config.toml
d_model = 128
router_score = "softmax"
balance_bias = false
lr_router = 0.00192
norm_eps = 1e-06
lr = 0.00226
batch_tokens = [65536, 131072, 196608]
Below are experts of layer 3 (counted from 0) of a mixture-of-experts language model. Rows are named router (the router's row for the expert) and show model dimensions 64-127. Each number is 500 + 25 x the weight over its row's rms, rounded and kept within 0 to 999. Numbers have three digits each.
After each expert's rows: "comes after" lists some tokens at least twice as common just before its tokens as in all text. This comes from a sample of Wikipedia text that the model never trained on. Tokens count by the router's weight.

# expert 9
router:542518544524511518531459538505514486441505476475488480498473515534543499465503493547526495543503514540489476493464502506488508499516501535466458542471475448496509482533515494465483506489466488
comes after: "the ", "a ", ". ", "on ", "of ", "with "

# expert 19
router:498503509470495434564482561523497500490532480478504476461469506494518469465515490507505483520520516502461438505488531484469525507519547511500467526536516483495506510515470466544475496519530481
comes after: "of ", "in ", "as ", "to ", "from ", "by "

# expert 14
router:494539534524513511529478521556442464475508488463498483479476539490516482467504491508505513536542527552485485451498499505475506501520516523485489537524470495500488532484458464519492507512486469
comes after: "\n", ",", "0 ", "to ", "was ", "re"

# expert 17
router:535518520465505481548479534509471474458503487457472491453478499509529497483459513513513502551494512525505453482461524514493528499516511510461502539545526497521475525493487487514497491538464467
comes after: "the ", "of ", "-", "'", "a ", "The "

# expert 0
router:516521508488506530550499501493493457451484482483497460464477501551539539480519490497520517531493511565498491490467527523481489512536546496509497543472509517548474518496479520442472525542506490
comes after: "|", "| ", "am", "ag", "ph", "or"

# expert 26
router:520518545495507503507468521533479477460471472483473447499472510510485518490477506502525503527539552512488496459487497512516556514517559536494460535499503453491495506514463494501476528495502508
comes after: "|", "| ", "s", "es", ")", "a"

# expert 6
router:505524525480524486527454530515482491497461483491481511481488498515467462477486517482512547516502527534469481487520478545493515524523524525497486542508494474462532538505474500494492529535519478
comes after: "| ", "- ", "–", "He ", "; ", "("

# expert 25
router:517533532473501477541490540500495453486462461491466462483478516508542496502523484465539492534516528540460438445498510523512501518542522488477473548493514484521475479514508509493473510509465490
comes after: ", ", "in ", "(", ". ", "In ", "October "

# expert 24
router:539530519520468455499487525515477492473543452481477491473475532540498498480508540517522550519504527529462482470505490476504519533514502529469470535466483534490483516491474484505459494528504472
comes after: "\n", ")", " ", ") ", "\n  ", "6 "

# expert 28
router:490525515446509465558477550544481482501486471492450466465480509520481489488531544509528497505508509534476505494492500514497511532510538551518454538543474511544448505506498473488472492497514500
comes after: "==", ".", ". ", ", ", "===", "\n\n"

# expert 2
router:501511517480518502520502520505483471456497475483459467503479518545494505462498498524514485507517531527494488485478502516489526534524496552441494544555493474548505504535464508480469510510476427
comes after: "| ", ".", "–", "==", ":", "|"

# expert 3
router:535536520492479464505477533513472450493536470480475490471458544494498498500451523522513501550493514486450450499506487523466488539524500519476483538477490500515508477522493471487464552489496492
comes after: "\n\n", "=", "201", "200", "is ", "199"

# expert 15
router:529519544483517474554493520474473482488512478471490505447463513512514484470477518466505522527486529518484490480500494496483527510503517511492507527505508462499505542498488467504470521490523481
comes after: "'", "and ", "of ", "a ", "for ", "s "

# expert 21
router:527496520493520508525502529513481467462513491465486512494476509524499466488498540490515509523520522518501472494493510545507538501551526526456480535505554527485525513518504496522502453522472458
comes after: "- ", ": ", ", ", "the ", "United ", "("